Weights of a small mixture-of-experts language model, trained from scratch on English Wikipedia: 96.1M parameters, a sigmoid router.
Below are experts of layer 10 (counted from 0) of a mixture-of-experts language model. Rows are named gate (a neuron's input weights, with its number), up (a neuron's input weights, with its number), down (a neuron's output weights, with its number) and show model dimensions 0-127. Each number is 500 + 40 x the weight over its row's rms, rounded and kept within 0 to 999. Numbers have three digits each.
Before each expert's rows: a language model's description of what the expert responds to. This comes from a sample of Wikipedia text that the model never trained on.

# expert 15
Description: Sports terms and their word pieces, e.g. season, team, Cup, coach, quarterback, innings, in team and season reports.
gate2:519574530467527514514564590519541488474497560464484487485542488479541504457528485467554576543480460462560445526528522502509471524500487486500492485533559509503533477484524439521471550529464497504521469511475508472380568558477556478485464479473504536501516465473492489566492532496520624579577580444477463443423498552472439481446473574422466506517500470512567486540559517527450485513477
up2:517541513543502494487582519496527519500482555469471416510517407459479509542505490466563536505488479507512403513473531457525532457509495527530538542438509554440514473478542462516475517530525520540505584477482479386512529495501561455524491479522493538542484410474407516592520470546535493506484506447458507456487480519478482490479553569471555528460451470545612578513477483493507511508509
down2:446493452508572483449520451476464497446512419532506552429466538436520481498492484457477497552465530472478530508452574512484460460530544448543549475478465467493478518528530508492450487520510478472516579441542504537504463560515439515526459503554454491459516527463533458493501393504541545468481496524557458434485454428587547536432444569499536454523521518405531545476510530535535480422427
gate3:476504492484517475478550493568506538512540542461510534433484458547497507509517438550479454597553505516493541493443528492464457473650542556526435514513558494499477513471529445469491456514521508496568547470502489444558450498478484504556501451482512571483577470488524554479487461458499539493489521535416403495407447494503523585458430431480474486475476373520487466437453575472507548514490
up3:443525548494499511472489498522493493466483506483533463455510565459470566504484512548471445426469495579517542526516521471564490436543537472491544502520552535463529421493577533528471412477520479525482537473584472509458525564549514474497450513497495516469511594492517526502468453446417478430522544487479434480455463485507542539532488484447539550453442515476500572468437548528498518429464
down3:480423473478547551465556510515562566472512502546508479514476507544557443440494491505451526459569505495504494500493499454517524475467555474446474482472471409525500498468434512505496500492515541571462492477506498501639471480534557420475552525488521508537564421480410448572522478574536503491465409519495542556488552459457548542504504506470547539494556521580535522561568467472481488449515
gate4:542513510527504520471518470489494508481534547535483463539499510434506478533497483540517480450515432513512452532471466541536441435494523385566528477501465447494519459439529490566471539514474475462488531459481542596549511522511557524510517473600437472472528438523537421432484487522521510525443484498427516468490501514427448408542516573491505510378517538567538424523560523522475451516563
up4:524494474445509492634539522453466490519517479424493503478552553518530506503514514557562545449568425458530477475511555492497516461465557518581496463481470557544537508544500480486531501436538505410490420480469499473546558480541521512539560478396508431428467476485512535473401448499481511508447461491473454469498480526543511524545476476448595561409511546545471537494483514568492516483497
down4:428489503484411508482523475487498534437551539479516466413564538526500509544521507577456472510502452490461482520497461448524482451432463444504492490604515491480553495527474502438536566606577474497506467469519478534589469529489507516486544471544552533479565490486572555452496515537497592570505492501431487436466496486496454479493493513531542567500535470480476526516505474459505484497526
gate5:475506481524554510477484539512552549446467507523454445496470529491443509546518403491495450456547527481478547472475556487558552492506466494458575475488517553491524515557483533498491498510462478423520537449517472569520449516389553478513435521520504461502505455441540541505440551558431520499461479447478502594443468472445521526485527472485479532520533550507556507588528436485439502511574
up5:442523521540439571540528468508534509433510483472523533507489556490532493466477515439449494515486446570506558470481518478521542570586464429548532434509515494531560514539490500491512558526488480479512521585542573506454525459521548576531521540529525485641574509530528471487620537521476490513497513537545523556530493474508515498518453490571503526458474463511533504500519506466495531541531
down5:517402499541539535459414523534432519543427505487566499483500491533472543505503591524547516523613484469492540573495476504460468553479549488526473547463504552545495437484500564514612584532515524423486484553419515514504533544491505484474516493551529508547559510509455481464527504429484557486445480528492464517475531508524481417536444508530461519459472393496548450515556608480502596548522
gate6:554615453552515498550504545561452550435527512482484457523529506459500569541489474529495486537516547525530472458514530530492487491520480506549517472538485549453587486459478524532491444530513543428476498464524483570505519477499486540483548548498530513510462431468511533457488494538426548442520466440461439482525450502434544524515453478542585556441577536567531466516570533538487553569526
up6:593489549516596522483499491523422560427551438413513426490588537514506556476486527479456553503497551469519454457504446452516489501555503496422582484484497547467538509447518456519489485452490534451491589544477484536527536459466482425491444492537525468488521462522549443511532550483557492444467472452448470481524479507483544478487484467504514433461486510573492506479497536415506559514455
down6:372464422494484485420517530526551525501461507526439504530487565544496411523484469551512511481585545410487555557438532422579486528513506500524506443509440458522578455508523565455513589493506528507464481512440416435490513480546423531454596483478543452497472447507532513569517491499500466436458547527519509538476534510495512487483436536525495511475507534520487450475525558561510550463514

# expert 9
Description: Single-letter pieces like n, g, k inside foreign names and words, plus Cyrillic characters, e.g. Bayern, Olejniczak, Aleksei.
gate2:491551492457552543506455439446593519520477492577507474551435457485512455478466458544552539519499512544493516502459541462446549491465426501457506566529455568435528535505489559463445476475474475531518446494430554550465517535466471462490519536479462505532468548539559508437424476535478473451501543566536433504637504490520539492490455551560531486469505458478543509486507531527485526579419
up2:533496463520574486524486536496502487522497503481468523480469537494415452547515477549514518509500447517494540538474502535540488518506512528499482544526470532504548451458484480491503490532546474580449453565527543525474509518401429524534513510563519439506526529513574579515422496442540532508554460474453551482542517511594518451499544469499445512523476514480472549460633489486558512551510
down2:462458451443477476566512525486449504456440529429453550478542582512452539489446467462477505488488528495462511434529526485536536518483457549440473473488432433518519498415518487512471580503571520473507568424543509519524535536471516494490516529559517527464504520444565461475495496413483510491451551547517493489503428523579484478501426448486599421510513528489461530517508500482515516514556
gate3:427579570565478490519576483515483475522493499542442499548521486501486473521487479518482415398380541448493466449470402567531503467439530417512531434532477543528504506497497450453502392533553463496524466510520496526502517486511556490540522543444513474470483470565477495497498503505486542513522583487478494564490436504494490477541473527459484418492487459574531504498465456545557465553550
up3:500547484569517497449459569515461555471553439533454493477513399520595522472505473474498447477491482443495561472484485500501549430458577451515481427526444525443493548539501507501492516454536392495469482458522522463496420414513533443510539451419517478488479546508527537549550510503467515512521533459534497499431452511531524452500472413506516471415519507477506515478485484527543503457516
down3:505593500463498482545502487476440490509483458493498519495559539429505487496466480478456503461589511453528410525497502493451549521586473531514510523513496503497453453546488518513457494480497614514464466479512482465496481626537546493529517557479518495405430510441528561456481508495518449555504513484520520553557498484463507493500570513438479518490447467553475509510551548491538485533523
gate4:553444479501465508522540529503450422415474497465552564485530540494541532506457508541505442474469470492472482447501482496506454484534441517537479529512497459495444472507450465402485538509497433527542535495500504516498461434531527530497473472535496494527414536464387539530523506478521522516618452513534513469499505510464492501458566510444467462488527525547426482464436536529534552427479
up4:530475467550455458555565455445496442446430504530483527478527496508463454466488489489512506495555499502469464571601363547638518511454492495497425518553508509453467519557493534545530513423462456469437469463384466541547524472555500488431507540474526509515493515471535526548486459533498522473462542559536466577535483549504450505505498550523544434498521490537506483474424546444451445450440
down4:457515487448499391464480461488477448484537513499558490495543477496532533502415501500501513493521499516563521486508443512476473504525438534464412513441551466514489514494447604457484556481514544551496462558474512470565417481462514552582517495525552452539460552550516502544469530508494543493488488470548532542528468417471480572506477563480454441543506463462514487495521428503586509534534
gate5:518556507514531427557555511512503510455435563468547426553507446535434448476544508600464481492465489551491492490488531544461474497456505524492559485435496497440490473455467473588467467541479500541410554571595528515478521518559521511433494501499457490563414580529507502452445460533456500553506521494548581459496492478461476517469479488469496496462516553484479409496538562546538535533589
up5:506469444528487450545529519470465526500474490401472473539529487531447483435528536505463494512500463611492523460487524480492449445465517511504577446496489464420513513495495465474485482501422472496456457579570490499516476497508527554503517517545428490431447530501445482469446510470530453558541506490523507522493480534497436500499470522538524471542535536509458521442507482528451569516533
down5:512513513521515502505466453433544551541598434500506468507474531475520515438508459465536560469528494448481510489544490440538540523463491546550485503388563462537454511544479455393486464495478549591554502533499594532540485501541451544452484538488461461475475608538509535501479562544419481456455539481478530517484489447504590506520495496496473541378507541513493478470514489502528446470423
gate6:451488564490506559517498473524455527483504510482532531501530484508446528439457518498593461566498523548493487504492451483500460510487502422398486509493533490577539466559543462478457455556483557518441445481501526452517511452524541493488517457484577510506504494532504556456491501498460497505537514547523459485546484419490451452603470461459541528532535474510466542522491529497580497553414
up6:532490433561501481456574508489456445535495452519508441476541523528493551535508440520465494504522513462483459466518483551491508459490460511575503493500456588434510515487438542499542580535508456475500514526435482499556508551458469468515486548533474442483479516528533439564549453551474484491457494487485551529545509562578468550464525514549455534513417564517450447450489483467425402461528
down6:522501563515538501490545447445457496534563495543485515604516495581446467421524500439508494518525497515535523488443458493465483539489441514442525558473497429547465489547499511509479524524470519516447492488548447552463469578537431527473503505491438498484487433477551533494458533462345554470455445468509527525513494516543547506491480494555462487502577446443470462519518546459488469536415

# expert 6
Description: Short endings, often vowels, closing names and foreign words, such as Claudio's o, gale's le, Metropolitan's tro, plus letters inside table codes.
gate2:423462450507450529477527462473502465481439508565456612449522510513428530463437544538556547445583484543479598543483473542552478478461484483496501545528486490496484495472496495439443476508496530466489472571496486516471514450532460496584437452501537480512472530470564544448533470431566525542510506467530544522502518515553503484474467457485529490515432562436543461511457463509549464476468
up2:538474534485440458473432532494486456451455477477515548583528465462477557485478539451482484477503510410464487520482526491495497508521443442492487495572544486477495486516462535471528544382475523478441471458468487459546509494488432453496490512516511451538523547470472457511544538484507478440530501439551512398481411488497507524527437525490448477444579508466454502500532571515451520465489
down2:478499463535514488483447520457503473571515456537511522479508576523548504554522562522520558492562456498501542535487470520498466491517583452516498546521530621461499632546527507511492474458480546496536502507504502454464515516525510548469456494526429490510454489513521514543464438510409486488526472469569552547514545533581500545438486492542569499501501512503566468469500377541552491457474
gate3:514532454488544513469451463547519524470503470475479481543478491503424481508478388498375432548475504518433473529473487582491489478494598525549549456508514497511479511471509525591464444547530491504456468525445546499577491511528461542504478447537510413508518521530500537440474473518536533424584523418490393539538485506468466516504521492496483546476516437584570447492529516535510597495473
up3:441534512530474486482470546550540458466529532498524536566503478584392472474584466526527480520564480447480513505507506506427492443446448500509537520469453523484544469520570457525498524597476524456530445561471493551515537520507538545518543474471530524521561509558463478519493497432475535543463518490546560486535508563501538503496511521518513499518503455478499459511537599458575462511503
down3:531464509497510551536474493447521536508480503506546506519463525552468491491530497439454490541502530477546411591522527510509516537424502507426508517473588443437491521531527516515506482488573517522509478514555488541515508516485452472431514465571552548515491642522553460443472467480490521522534443475466463458555518381598433554504552487479464522542496489506584552584537510493516507460463
gate4:415461501531458555486533515529497516518575473450521496463516506546554534492551473555522477544521489461506515485447512522506527526464508569514454459470542434482503509513532411520476483473522494509492499485549495567559517467439567550438453462472432544503543486505487496516477507502514450565513450585539531561538508514468471502552484437525508483430534443540563527496522463441515422530465
up4:474545545449545462472472490543464489412486524490488408490494528464453441482526483543470552580477488543543508523443480511513484514484456486416473474547480468456548557445513447482414495522481469546516421555537554486526560551449491500468495516436486425469537482588529488556522554463502504465597443433513540541449460534436555478519549517452486494459524590520512453472560495564454521491504
down4:489486534565434450541561493488518516392514419438617522511490475428525512447612508584538448469494440539500510483510461495493402493505466518527563500507547493464511501520426510581503513497520567477534471536508486516490551427507414517502451498491456464537483468548504562522461529563398490496480452497487525528446477529507513488532517444507534480494472490535499493488567515527458543467510
gate5:494592460528498522455488501571410499510540523420532563486466506566567509521575464468494440513509516475532515499539469469548511582440608398498502522529527514580498567544413463487522490429524505441594527489539483452500551570493482515494499529566449572498524575531494399438490548452485535498496560581526483550462526500468509517548529485483511465483469560449454496493500439517538508589437
up5:548488518527528525606457487521468516438484500466513521509468511517494521534556477548484493442474507523561459543520592481519519506515488394476547488577488514536486490496535496554551475506499439396449489569469559522546535519523471490473499436493468487438516500515457474515548495471493574554481528506456500483438453478456455551449564560528506486428460484466441521444470491583513514471442
down5:516487457548533513451516461474543476498472507430431517531604511496484532472552426527512429566515507524436532450420494504434460479512465526468453484578473417515518458474505581478510480532481567490459476502494453491519567524523471490510458483462526490523484467483551451532510454488497549524501515493454480520527526513569458523526459466502522515512537463532525470524585565541502449490483
gate6:508511536498537471422594498488532556464513515476486519532443542501493512417495445513506458480590583522498512507483517471466514425459456426453509522467515480541524513531454514391521523434498502521517487497515544485565428468485563515473527556593510515510611465509480554503472518494507561469509550497481479489519462483527468463481517577452439470483560596496488582492543549523453531563554
up6:534551519492483479528531430457478538483531484541466488600451481567454479532553446477490536514535536529499488429465527485504508520466445543530501540450502524508524414505482431609536514523485493539491507454587526509434478523466491495498447454478441478575466457553564592481448559523461436543480465593479452505552486561454477493494481520476455525453526524500447523500532530497539529559445
down6:488531551571503511488528522508544510488487483497575533480544571490513522429515543477519532524490490458533495441454422592537473512474398553484532438459441462566557487461505546529559540488474485544487508491532524433504464447496475547541439524536506550510505492484465528461470474460526518449489524487523573491448540503474514531444492504550495517468486537482514509448532500477545513508512

# expert 12
Description: Capital letter or opening piece of a proper name after a first name or number, such as Astley's A, Avenue, Brown's B, Clinton.
gate2:522468503504450466531582592532493487482523542451494495514524542489490581513484515529483446470549544525420493554547484494466540521567499505468552464516443461534498474566497558538450494577541447539492553528484496549490508508471511528459528432461442502547504457482499484471594490425485517526512532522525494501527516498517538501461474422519450471485475496509477505554466462439532478648462
up2:503506505454470505462486504400514443534450485461508502456471518523509462538487508438491484507487476562495584499539527519528553468485459477539582513473556517538437466521554534471552547478493500493402496482490562441486487511528488484501500462527482401561590554491533454412532463537517518517469448479526553476451516494517481424495565500456479514482480577469527502555507470440491445542534
down2:541555464458523484488500434502577473520483565553523614516469492490520533450484453480475434463503486504507411507469490509458483506554536472447429505457513480525463541531490562532470510559485483501523436506443481518546569463471511488519516547511517548489392409508495492524549448470484504532524548545572527527435518521468559462490423559513474489512547465455506431581490507558571506522518
gate3:445479546497447474440488427433513500520495415469531439482501477470508463471600489453581485468513503593515557513537539556527491545545471535541516518490495494560525494483524502564483516530539517493482548508494493551543518518480508546454541544471511532456499495536544452501463451455527526549507470490484515472576548449463526507558561519586454475536458516441477524493497502526451511480545
up3:491414478432541497492538512549486546504577499523573465520492516549518453498547522485556501480502494454505557488497501510461473519470483532485497498462456449471465501561466506448529511470490466479476450442543515481561556512531532502513519475504414535511529555505452442514497598502453550426578475506483501522434508590581458487497452479489539570559470478483537486464543516463517454424514
down3:546457522559510468504530504494455531503502463503478552502483535543499548531526483459483477601510496464483543479436448572536545505525521488512489529497515445504496433497507483487509468467525562467499541484476533542486597488496520499438498504482476450513482580555496390479492547534486477508482489440529590503459527473425507536451502442497494474503459525501516493499508512427431512525496
gate4:459433574491525471470558503365449475537490527546500442439484512477504429467470505506473468435565489573483542452489545512525557459464441422493520580456388504534583519461450504495470496455475514476475506457466505471458442437498552480518449576550531444453542489471487480593543505482519507548458513506574465535555424480491490506562459507503520539492579471504480508508489491521498440524455
up4:546514505458535513546562465458486491511453571477541529534483432450497582477523463494504547505526434555485525539463452537464506456572500460492517514501513423520518484504502480498502546487498417551443519513450589491495488521491444564482424507458544542493517497539498503488482486458478480517546523480442474461529481511551568477509405456560551446533523553534490541485528475476478518553634
down4:542542495478465488474479485480415518507487538472501515471474473479505539504470563480499529500482519487562440592401496479503522468422467532402542510539428526529471482539524546511481527565469517520499455511492514510447557446477443524507562413487505486388551453517540617495506516555499538516462453481449536503547516472470484438501501446496467487521472443527479476464460504495484539564460
gate5:488447511433522567544532548490565545484380460428478490510503473538472438470569537525469513528503498448445460538510529511556465448532473495530526577515583507530467562529472423582454542534518509554448487476522501527526502588512487578504507526498488487469418558501542465485479496500479419560548460505523454493487427520519478515489500497479504608449523575552499495443511502510495484550490
up5:455461530457408554459499564545568535471496474536569530585496507521456418484546551499529496462510536467506561516486510474586469505510542437528530593463547533562498517443504465501547495507574463528510486519510440459543492516484502515487514506543473541494487453477476520485486464465463497570496460518465451575495416455505482461522513498462525517449499517466544493459446476536530554513487
down5:424476465520518444484484548473510498502558598501523538480543491484522483470441577530536455590444450488512485485501510407473538468517555511465476518377494409578518468459435502553464463465483437509512492530521461575485488469599483525429544446516418504522469508547498436543488481539541549467474530509515500413535566510548513482463419557567506560470424436486430545431474496437471493490487
gate6:464526468548499560511494457565486545515431500542445543522486521514492512486452487507562536517468515571501507529571475478510517491490470465516494429478505461564481525507556607472466518526455463486510496504544526495536492564537481471472559524515481457410495477496490513454473458465530508541494530561454492453510481473517448531520540497453487503448497444464503439512467486547540535540501
up6:466531465486472583461556519432464502502498479458494535443523509461487480494513516533486535549471494466426486531490493500412478561462481464501506559516498456519530534539475549498410487459453469552517580492455464500469512556501518523489500567527466480519507563572448537502542531482565561490474547453489473502492450483503564496497549444494531541482551488455517513518526529504420523495515
down6:503426538522500502464500485539471575495504537473473536424486487491472520456492500554460498509462506527579571470485464436521537442536506492505471515543480520516445547484500485560572481611524429542538490532511473550535525539427545511480422459503517478547495533515462448449500380404559482539464502532527486502450494504444521483450493487455448590429535485489481513462531517384558526494509

# expert 5
Description: Bare space tokens in lists, tables and after commas, plus word-initial pieces like de, con, un starting longer words.
gate3:499533455527554425455492518467558480480459518438515513547522508543542566578515486474460526517511468507336539534517483393509493516396477483455513499465524456520542528500548477505540499504505516472498462455473512472460553514474556492474526521515472534565525487565518531502475453449486579444474461495496496472538565473467490581507476475426497464453522526498458524459487490542521512450571
up3:499462426519547523484501529483479579563448498577507448501489503514510484524621468506484459507468521568573459513528524478514576571627495518472431574487454583512468465460529496545484515495470568503542498484453521486537485492522526468424476512511501450480507534521543516534487493521501477445492554508523471483503530466478471478503412559536517540454498466571470463416459528496471495567452
down3:495470524524553552515452400485504462468454489493507439524451464447451404543455516498565438519499532418534530426511426555527529524532551514488552533460538510522492500458502445470503505498532488531474478499540449500596591563483533476487534562461473500497510486494512463556493549427537409573490476485526498506511497511528530459463508465517564520488476446425516620515499535573498455589496
gate4:508457555453454389528529535551520527517541544496566494470428478505484442529466475462533516522505531485485513510554478471535541443477465530479514552537523495512517514496502494452462558525524457556518525488527516415548539576494559545507469536476499466545473529437484539482459501486495431578522450470474478433469419504500379495474463462515488557512492543527441519489532490508479471559480
up4:479474506405509412551526548609554538495487496472510451471443446542567493487491509468501450537464564503515449443547445451503540491472462550465558541532480504524543583552463473444457542501503485548490420493495550499528551486454501546480488566490474466525502501529503485471488459496512429539484526460493459504435458524569480518482457418485490547530469457521479511468487551500437515541540
down4:486528461520520485446539521457527466471608455508525501521515474462479493526589471501576539487460477585532459520520510508485454414486520532490462501464542453528525540479477381503525485556503463425529512569534530489522454473532452506449471500494509534492500500515538482508507542513484557499420517440473513437549522500434511502547518541568518426500533441475412505530485506477455442509474
gate5:486413426528461518532500451441485470446491545519550452449502565465559431461533579530421459458538508498539519464483514452524522485533465533472565464485471410486496440468567480508499519424408461553532473551565522456533515542527497528458463497511550558494506510550419527477479533469486430512543485462484471444453525463499466464568515543521494466410475477578531469468450496521513486561493
up5:501489486506514414527468483487548517464534513540589483533576568427481519498494554524623586517511496497467542487488433508522506505449506445493513533476528554519484473513460456473512449521499528520429514528478475432516562453495463494513411465462510459473497485491506564491489484547543568575476485597518559511450528530512511472464492518533586489530521552544531515497485530504527501509514
down5:554548460469463475497503454439443509499513541507526561502508491510471561538463530418499547482441462507516640454516546496474502509530477464485487483570518516424578476549417517497490602556481452468505475492456453531555515543561488498482407470579490522471532507538478470441459525476497548439522512470525459527463455501461565521505500462496462510519535495489430511475461479456564502545536
gate6:433478450526520492545487513576538427454482489495513487543439498481483491435543498542437489443535494465544556463542544463537536498483519510498508507468559465425464422546445520467549535521430518527556553457498526451490556557413545525497512458539491519431476494479505551516496563525517500511564553485529538543463513440485516486568472511525408482449560492516526445475487485492470527494535
up6:532483514521568452474463492523493497570526459498442506446494574523515470472522449499490487443559422528468535438495495506544509496469499586453476503500508558529506484502518560455458501565559484518465453480460535453501434530492500477523457487469416463518520550488473505491550492553478474469487495488428491558538523486506560430480609504511569442500492581441410477501500541479473550467482
down6:424475478454508547513521516460504482463514513454464477441520473490528547484541496546446549550546451453592506509493541394536585480370553473494542442437495487406515513554501462521572443470450498544455512521507527486516490481489568541478545477511526501527384514474523533517486491487439530483488524493521423439435527525438545443464495548571532407457486473500496506518440585589580456510518
gate7:465525483585427547555505530560447431477441509522457533567437491444520527547573620509540465522557567498494521515440533459513557473539508609488457480468489427445441474443545456412536504472580515514551522501529509518528460499467487448455518557522456515514452548472547488463471538560357537466472485477520508435499530530489447486513510533525514521445515536529492498491460462492467525511431
up7:505498435595529452537476468430460623471518533477498494451487491481475498583516531481450495525470506530518509445494489455568492484423483559536517506575530465581497496522487494448540490448491526481469605465485516453560467449517508521488495427468554531552462562475531574481570459483480551448503539445515482523523567460544526433496609455464569425541509512456473550451504547548507494514469
down7:503436505498534511534524505464528523499447504460476512467498603501536489505482470490533511552512526483508573551506527505503428518522452554534488510489534390383417503499519504485496516504535510466467536470505534574480561452512523482507550448472504534599518438527479504490455487528451480486443482513534536505534446489568536529500492525526453480497481452612482556559452459483497553463421

# expert 8
Description: Letter pieces inside Indian and South Asian names, such as Rajwanta, Jawan, Kannada, plus table pipes, quote marks and capital W/Th word starts.
gate2:493410466479554553512547546452542486571452528506449427551449456512477493527490495455553474464459541456517577408522542484528521518527529560470482510496419464493536521478497520538542449473536532519516396454519507494454507397521460500575501474486516500516494470557424531507471553493489549518576494520530498510499450512449457519581443488500527465562486412478497484577475534488486489513418
up2:523494454573512525528491504497464492528536523495442477536601486526439537607492566514498494435531476554580479440542433532485521534485473490481576523495412444506572504549441510517482545504435498494476488477472501478552477492490464527492534530484560459508579499499472545545463475533472555415480512484524435455542422464469462495538443454524474490481498482465507440497424609532500520508471
down2:474482490522508416488538515497434544506458506440469557523469546473551505495553470513513490441444477493537532451505553555543489444492510410547507484538521462534500529467552442552541503545431531441549476513518489496467462495578493559479466511467553515527497535538498538529513458456524508478496456531441558519485464533437407483511467561468477455505501446525527503497500455513537549403620
gate3:521538504519534546554528576517635505505491508468573485438473544519438523448520510462500468500500495525459515507417597529561540488539485516462488435548484548472484454588470484536468529562481447414467485501542470510438469468492504496497536470517442467476496467509531526513561523484431530518469484568526513497500503538517473474518487510498508532556525454406505504470530526472502564491477
up3:557474555520503525526533505502516502541501516438524424471513576556442468499514528483508525520511478525525550512476490497517497515564465517560529503518533492561496489526494565479488490481466470444495535446458551490481473531459524444483541479528577480511435556547557508462529534521500505516469495567423471533473442523494539446563461530548550422497461450434466519491452467489491513500488
down3:478490547433419523412513505410477521457510465534445467533529409414427509473481522483571516541550491506492437467473533449592506492500511436469472505421529499474456499522451500552508473593544498487466523502490484520589518489437504507519520466510501543468428577479495548530486479463491460495532476510459548462554507473575438472446545447542489533501512539512455434461548515466507474512520
gate4:518518535476503472471474522498468594539512506445510589467489454544592520520568513544460464452544513554498463495461444490494428438511483557541591500562490530492541512500450522526501496551570436434549523461542508523438445476512510486548510493558487488459461505506386495494498534551496550426456496480513519493487561386459555516512455466503507428536520498549550578508456507487484474460459
up4:450529573478583585475489493584458504531466448518433499538445534510587463507497484552513451511510484487441479530474518569454519508494489536556567467550529497514433471481428563484498446479490465496498485531518521495502436544501541489471448551457539496417506538495469470537513609504450491519443490542439524496539469488507561587482508472498497575574506464503484447543481510487504482457450
down4:475514501515509479584486548422499475474488421543478513576506505455403469544479561447477580563451446588478526530512508435507490496566468502491478442575582513450507465557446489512494429508492516522503483501399472492537484525528477493505560481496495560472541557472550545509559558485492524491477507535500506462481427444476443458524534464502477503508510518506496520586461468524545465513562
gate5:520566497530519553511495477482489522480534522474449465470498479471473554502455532479466551480438537476530493501484513532482563536471467503504537480497547490482509476494503542586464546442543484477487469471525500550538461498429504533506534517497535523450402503373566504541460525487521504526483466479372488548487525462525456433402447520491531556498444485463486533444547548516519509594497
up5:571477534529504539532455441607511498503556509472496481494444522422459538527531539467507512461527512465544527468453527544456538491430486471366475455534526514544496516498518629473500572483522494453479505428467545474541525518500518496562528530549464545529483489486487487491563626522530485481511494471471531542485522431502567511489489491516525492488474546560463496562482481483513471469576
down5:504509536505536555450509497562509506451467418489489523476436474505596493512551424488473529497509465531531546528510445430490480483532427456497490524566463486544451541458490541468520567448477489479479535476486515553502634508513506526491526436459504504527490491523508482554546443515470418503528503535505488459478535563485544460482574513538549531477450457558400538490511504547498505443519
gate6:484425451469518423468564491476501485492462524424588502427531524575491501497521469439430512523499547510451519476484533495574460542439532479504537525585566506445514565515487455504452521430543503493510554475449491565528532472515516406456502539488537460464466451486505482443494546455519487490574495462455529433467528528489467490494479541475531481455578521453574425495440514516489479526538
up6:504506507521485460491541405506554524511445502508534550457539517506454561528499480503479496492538508457549391491483551518503477509474508496513515452461511507447574577465506464519444592470565439479463477534420623460474476547523508417514497436504470542569519552483461563471495541536506520528516505475524457475445474519478444483439499558553568473530497473471499493538480502513445569498472
down6:485501522471431492480573563499441468579491506555522520550568477505482493541535509640533481478551530535529534487536508477523483506490454616517495500448520532435548502527548551577508542504544473497495493566487449465459445514481574518475437516494484491443499531551473431461474597498480468482511518507533487516520488562483494487533484542496522453467488454488484527517559461557526500479539